python train.py --router_noise=0.3 --groups_per_token=3 --beta1=0.95
Below are experts of layer 7 (counted from 0) of a mixture-of-experts language model. Rows are named router (the router's row for the expert), gate (a neuron's input weights, with its number), up (a neuron's input weights, with its number), down (a neuron's output weights, with its number) and show model dimensions 0-159. Each number is 500 + 25 x the weight over its row's rms, rounded and kept within 0 to 999. Numbers have three digits each.
Before each expert's rows: a language model's description of what the expert responds to. This comes from a sample of Wikipedia text that the model never trained on.

# expert 53
Description: Adjective and scientific endings. Word endings in technical or scientific prose, especially -ic, -al, -us, -ible, as in genom-ic, stratospher-ic, parvul-us, -idae.
router:514466524504476497466497536498498487475513514483534477512480510569493504529513511523522510491524503535531534479493505519452484474506455483491518464466478526451540504522501524482528509487506501538503471527543508512506482538441529487480506478488454489492454486514476514469513458488506505523474531465523564477488469463532491506500517498504540498489479476518492534505484493512505543481488534493482505495513524477504470481463496556501477548488452548539524509514489484494475455500509476
gate1:505465473480524522500506485459521523496519483464545460489501548507476484450477511490504493502512481511534469490530482522474491499544487513514494531533525496501519525460497492507547531532525515493494476462502494482455491523504493522500508460505479465505494552481450545499530519470499547523489511480527447534490525474531494451510482536516467484519532495488517490489451479497521486493483526550551479527476452541521520480471521497499483512477487515520506515442471519471483506494482516
up1:492531518450470508489511493532524497479487518498470509500503480516477503515507553469521447527497507488492501512489527510456510472514507533489494530514534495505523511529553500479440483480495492540481478510478503519470511498472495463527553510451503533544496509452449524532448530479512473454479458514490530480485508466522445478450523503494471505531507479522519512496497473518493500477483528541495514484515512494461494520501468544487501545489471494533491497509523519531521501509463458
down1:478486481454496483517493474530511474529537506492491500537501497500481487514528523473523444542497547521483465489538486472536520513443540510514509527525486496478522479538526550501491511537492496511485461527509497516511511504481497475492479483512468488500506489483488496495530549549499517467501487520522469493526511484518449474501464527505475518517478502482489447486495511521512444510569479468484487467523488497505530523479541449519546519482483487530479468516476498497536489443494469

# expert 26
Description: Rare name pieces. Odd first pieces of unusual proper names and abbreviations, often after a number or period, such as Ad-elaide, Ass-mann, Sy-ria, C-allens.
router:537513461498490488485477504505512502468531505482518495528461516520505482527509477534528513498530487522519545476505453503475483468513487485461522528467484545485521469531472532510538526473522486531472471516526512522505486532490490468495528479470490470468459463520480536478518488471475518521480518469518543469484476471510498516525504476470516529452470477531534545486546477517543512476473509511527543480539528458474494473494506535492487497524488523528508459520522528464485482471529498
gate1:505535470454519514539511504481523504482482467451487486479452544522490482501440492469496514465506509487526492494505522487507484498508486507524504457516566525491485472507484501524498503521521529490533486483508491509485522511528520507500511517470502500481507517533469521530559541537501483500477465492530475498454507464462502473486474530524549483482545473504523499500480509476460504511471475552516459497471481495468489471438494462524482514521551540526493485487483516508521526465498542
up1:497518559493502519487422493490514479513509505483506534538500477518488520522485528495495464534522511490493521497504511517515559480537519505499478492517495502542496515542541473481498474476508486481499457457477488549473541506498471522553513490502504536565465530483475532500503508481510470485521458521503484476480500502509472442474496516494517499503524465491479509494523491507495463469489495548482477486537509540473477459483482542509495554499495474507491465483491519482529483493442470
down1:478491483476510466520472528526529518531515511452511522541511513515475490534522496504503469525504542501458506514501525495501535471456541543519463504501458500493506492549513509500512510521486479500485469521478530530524521515477481501499524494509455490499496486458501495525502527508511528523531490502477467507535500508493462465486485482491453486520466520527466486527498516435503461482537471452514515414523500476520523500503530533544508477515469565490504508517504484507535484480472468

# expert 47
Description: Noun endings, closing marks. Final pieces of abstract nouns and names, such as -ation, -ization, Corrupt-ion, Pedagog-y, offic-er, plus closing quotes, parentheses and brackets.
router:530492514513488494459479509508496505466508507484498496529464528536494479525509476502524498513530492543510544490484478490484450454513495474469506514470480528468528483538479522511534519476521480543478477510543516520526485525471500469470529482487489493482479453524497525478521509470482519533502493465515532476491487466525496517522543471456511533461468482524525545491520483519566525477471501489513548476525528475472503473478513540462470494523476534532519463510511516470466487459519488
gate1:492531476497545506509484487491521483480484490493513480516494582531474465493456491461529508493501483505514445525522511508472487475520482496502513511533529535501490502512500512545519482507498508485543517485509513506478497497502510526533502507488500496460519500553493502514524518545497535550496475459508448519459528455519483460469457505543538481496517467520513476509507489479494520499509543526551459468462477517443525513444506499516486517486492502481469503454484517517497489477477544
up1:480510560488498555486440488498487503516484502476495531523483483551507494531457548470507467544519522500488515502516520537493490459501539491490466527526514531515488479532521501487489520510497480484485476462485496546462507493531480476513509484455519535574479515496461520457538485511515485498477472506460534493494481470499497485499519519504488495520506470523506494496491470543455490482481542473499497515493487513486497486507469540483480581492492452510477466487487496523503516518456490
down1:483512529441538449528499496539494515509539520521500490544511510478494478479486488496523495507498515504437459502476523490496487503462532519503482493479493524520513473503490478499529518507495511503451452505466549514518521464480499507469509471533478465491499477478508528494475506519481528508491495510506475484543450507477429480519532505512503524531493510514489466508476513479521493532508490468495522471531485460528518529469529455534530488497469557496481511513535519463569530528505495

# expert 11
Description: Mid-word suffix pieces. Middle and ending pieces of common English verbs and nouns, such as guarant-ee, fail-ures, ren-ov-ated, unpreced-ent-ed.
router:502476517457508484484498546529474486503549496451505500512469517535483488502512497549521495520526444529522526452525499497445454475523430497479533504489482542445509517539495525519500498478508495510493485493505530513518506552495497508472525482498465509509464480516472519470540477468481492536448534490513501474456493504487516518520549483516534507476503467519528503515509507480476538488452497494525506503543514486482498499465525540523494473498487496510516490501515494495445459497530507
gate1:476526504472518497526530531493543493522493468471507478494518553498470486500474509494488521540498539512498496471505519469473503494508466493501557513539524509496504520504486474526537501488543485503505489510498511476487512476516532527491515469530442510496479541514492513483521504479477524543478496536488451518479521467478498483458476481537512472534501530508468506493494493497498475488472532488548477450490503525454447489453485509501496487482501503528488546439470540508506487475510583
up1:498512536519470556528476510504480531520511490488492568508516520523531501531478521465476481543447478511504509515496476473501484462489489492468506522506511507518514454556551464471490543532501493510504480469479498476477472541505492448503511531513501536541467497493455530482446519491506492486512504537527521498479476486491492452444489473494485538545522500503497539508473507506488528482504514506517480521553521477492511476496473492479479558494495459500512478479510487487505501531462511
down1:482486498536499474521495456507509531519493523511525501577478469503496491564474490530512502525501528530492512486511488498517514505492526524545538509514497464514522501552473515493493479498469479486471442492526493484501482484488504511452506488511491516507482492478492478493542514510502507512504482505488506493546446479521471517514497497478510545527455466496508499557489485453523492502511474518509517466528478486518515465458503479557512510523432548508478491489480532476555494470496444